From a checkpoint of a small mixture-of-experts model trained on Wikipedia.
Training: 760M tokens, 6562 steps.
Below are experts of layer 3 (counted from 0) of a mixture-of-experts language model. Rows are named router (the router's row for the expert), gate (a neuron's input weights, with its number), up (a neuron's input weights, with its number) and show model dimensions 0-47. Each number is 128 + 24 x the weight over its row's rms, rounded and kept within 0 to 255. Numbers have three digits each.
Before each expert's rows: a language model's description of what the expert responds to. This comes from a sample of Wikipedia text that the model never trained on.

# expert 1
It responds to: Middle and final pieces of proper names and the heads of named places or events, e.g. Sarm-ient-o, Long Beach, Park, Cup, League.
router:104156113138125147147166190134147133120116131141135174136117120132097134162101152118125135139084107130137148130073103132139128133094153114137151
gate0:129124109148106099162134133114086100089125174094110108142115120154148094103109095142115122101169139101145090109128128128142156170151155108120103
up0:134172138070146106150104115153137131124155157075123130113145111092081155115131111108113106125119092117141118163130148097117140107143161077109144
gate1:146138136128129119122141150111145092123120116172112142108103096074137178141143156141104133153119164098171111126169084130164144143135099120169161
up1:128057110136107121114123084087110136154117140063117146156116115159118125132121127155155114091102145122177089126111137139120153126128099086144115

# expert 4
It responds to: Short letter pieces inside names and longer words, often after a capital, such as ep in Republican, an in Canadian, ob in autobiography.
router:137146120146134131173176154153141116146154135123125108113129126122084104107097136147156135082115098130169129126100173122109116138130155114194127
gate0:132157142087121160145135095156134107132179122122127093125164105083116138152140101154127164138118143120108121109107103149140081101128186119145139
up0:121144101069147116126128099145145120118101123138178115132131140161105139124153091158093126169143110093140166109137105138115121154082202150109160
gate1:099149108146164110119149123149186211131136131146141121135137149109135138140141129119131127076123127096149134121124095114140104125082135142132131
up1:128113158129152116137157159148163142128120121144096136125108068108120085114145156126077133100110132125150149152148160159179128140125115143134119

# expert 0
It responds to: Articles and possessive determiners opening a noun phrase, usually after prepositions or sentence starts, such as the, a, his, its, their.
router:100145120175143131119077080132158143138115141172153112138160119229140157146124109168119142122171141126100171111108119145109150127125064155154113
gate0:144111119112148129083138135147148111104114125136152130123122147147085133123074157164116152131111138155101151153164141112181136129164143123131139
up0:136115112104134135131107106129115072148151103149125090143132145139120084123100144109164103136111116169125137154137105130095087099152155144124141
gate1:124141146110118134107097134145158082127130099144131119130149100131093149136113158127110176086128168081127168149124061161150092110139129119150133
up1:117094095084115093140113142117166137133071135158135110138102098151110145144116126174110129082179119115084159127166138142115124157194113141187179

# expert 6
It responds to: Auxiliaries, pronouns, main verbs and adverbs following a subject in running prose, such as was, is, also, often, received, decided.
router:103159115140139159107059116114161150102133099136132123155160134165165112108117106127133136107134116096130143104106137130131118112121146131121121
gate0:164059117132150131096142124155109160149164132150150090122093138083118108140134108130132122090144120144126099105129135113100118128098097118164116
up0:129139132128137162121142111151154164097113148106124155099109097107138137103122147124092182137135130084129140095123168109146115158126141094127098
gate1:077118107110099155134154157097166132101130087105139144096121130155089142097133138154126115135160124131092123131148122150085144138150115134096123
up1:100150093150087172159120119131121163129069125138116146093121135089157146113161155102098154146142083100137136114157102125131088111126154148099162

# expert 8
It responds to: Capitalized words and name pieces inside quoted song titles, tables and name lists, such as A, You, The, Cur, China.
router:139175140114135155142155140122092153151135104129155145108115083140064142110124116128143111121104130119082099125153153136092143081099107099125072
gate0:142165133153134143154152173168129128099127155110112124131128146116137134138101135092164104133097090104102097143114119149139103109113133120082127
up0:139126102181124165120140131127121118147146105115139158128102118163118142109101116143152108163119118164102123127126127174149124113121111134113133
gate1:116169175132127139150117126137143134145139135096159105122159142083164116112127101141136073118169131135076082113120140145113111074111145140077108
up1:122126143146131144158135113134143104164149167119131125121141142109115187142118099156119117146152145170122105144092147082117130154135113095124138

# expert 2
It responds to: The word to after verbs like had or has, plus year-prefix pieces such as 199, 201, 196 in dates and tables.
router:100151122115120120129087107112128121154141127116158091110097099105170179130113169136142123132117144166150088152164088137134128183116136156122161
gate0:158100137137147143085136122108141162113168136097159162130123189119145135127072115117130141136136119119141142139105176107137119136173147160157117
up0:165119102155110123128133105094119149126173127183140134105095137142176123109099126123148053140120075155115121118138178117130152121117122161117106
gate1:086124157157156111095106144131126140143113106100150128157101089135128141112118084089085143130140142121131138082128124145113187093172125144120112
up1:114130080071150086124139124174159112131093118139075135131143117091094111118134124120107158140154120115101123122115186112139118113135128105098161

# expert 11
It responds to: Spaces before numbers in sports tables and career stats, and pieces of foreign names and particles like de, Le, El, Bratislava.
router:138169151137141139160162112122106124094096118118136150157107148100134102100110109098110132113169130146100099142127132127130108092153136129147097
gate0:119163103106112143148157142112136167113120073142160145128096104101112116138133121136146142132121130116127137117129112147113112133138114114122130
up0:125141153142132080116131121123138113074115149112132116112075125130115085131118152158139139159087117126144182143129129100100091194120119150112103
gate1:125134107055123122123144119116159122144107178154138145150089145066152166122129090140179103098119132093144148163172112109152151128116143133149155
up1:143110148150127144162127141163153125097132144128105086166085105145139149123168141134091154150105122141166154151121132104119155098120127090093145

# expert 3
It responds to: Bullet dashes opening list lines, table bars and country codes, plus common English first names like John, William, James.
router:124110131089119075094138117155102148136140128152116128161096132106172132127117108097105137192091113141152080150080140090116130118099139128118178
gate0:150139119118115116119148094071124147104117158141110138148162156117166101162130118142132188111092088113120080105170122159122160110120158165131132
up0:162121128115136124119182091086147112097166144148138117106124106132134119100092106126160171156141092111136130140127142120098120134134125127127173
gate1:092108125105127157175128109119128187171096153109124147162139083118134159133137119123123138092140153120127124129144118099120148115156143154107131
up1:158106138103104132153138116166129162091149123116097154122116122132121129096108123113138089110084102104121131140107065114100112113125159135089128

# expert 10
It responds to: Numeric tokens in tables, sports scores, statistics and measurements, such as 10, 12, 60, 82, often between pipes or before dashes.
router:156130136100112168168122116124090117115117103133135134110124137151081098174137127137135126125172169131082138110145155138121140093148177107111161
gate0:114134105151129137120154117116112139121107108150137114132144121075121125143153136105142121146127150098091109120154075114169118161130132117104134
up0:125183091145127148128115169141138136124119092130131124161212106134107125136132114128131164127110135121137190079108110104163152120106133197121158
gate1:126166153162120113099119146147147097138159125086131097141100136109142135113165171135136142124122077108125145157127116125164151112120148151136097
up1:124128109123146109087126122131147141119154122129129158155127153141112120121149149146105166093172095108138164129134139139117148106090144130145079

# expert 7
It responds to: Prepositions following a noun or participle in running prose, mainly of, in, for, on, at, with, e.g. iteration of, interred in.
router:105129160123127135102116129158131157170144109163136110121107105063116114145145145118150100116141158134113102134157128136130153152128065121124156
gate0:114115123163116122098122158124127137086120103138167094130114118088120157122160127081094127130140149140150084138163135132146127121143157119146151
up0:099101118131111137097128083084106120149143100130121097108099122106134125121165134101166159131101111123130123121117118169165090137154163128122132
gate1:105145109121108075136122111162159128115117092136155129114132120134140148080114094082121102145147154089161095102150114110117162084122149120134120
up1:128112081099139115135138167125138150140112160096138092125169125134155109116146085140122139116089131117169103132099152105128130125132097143131118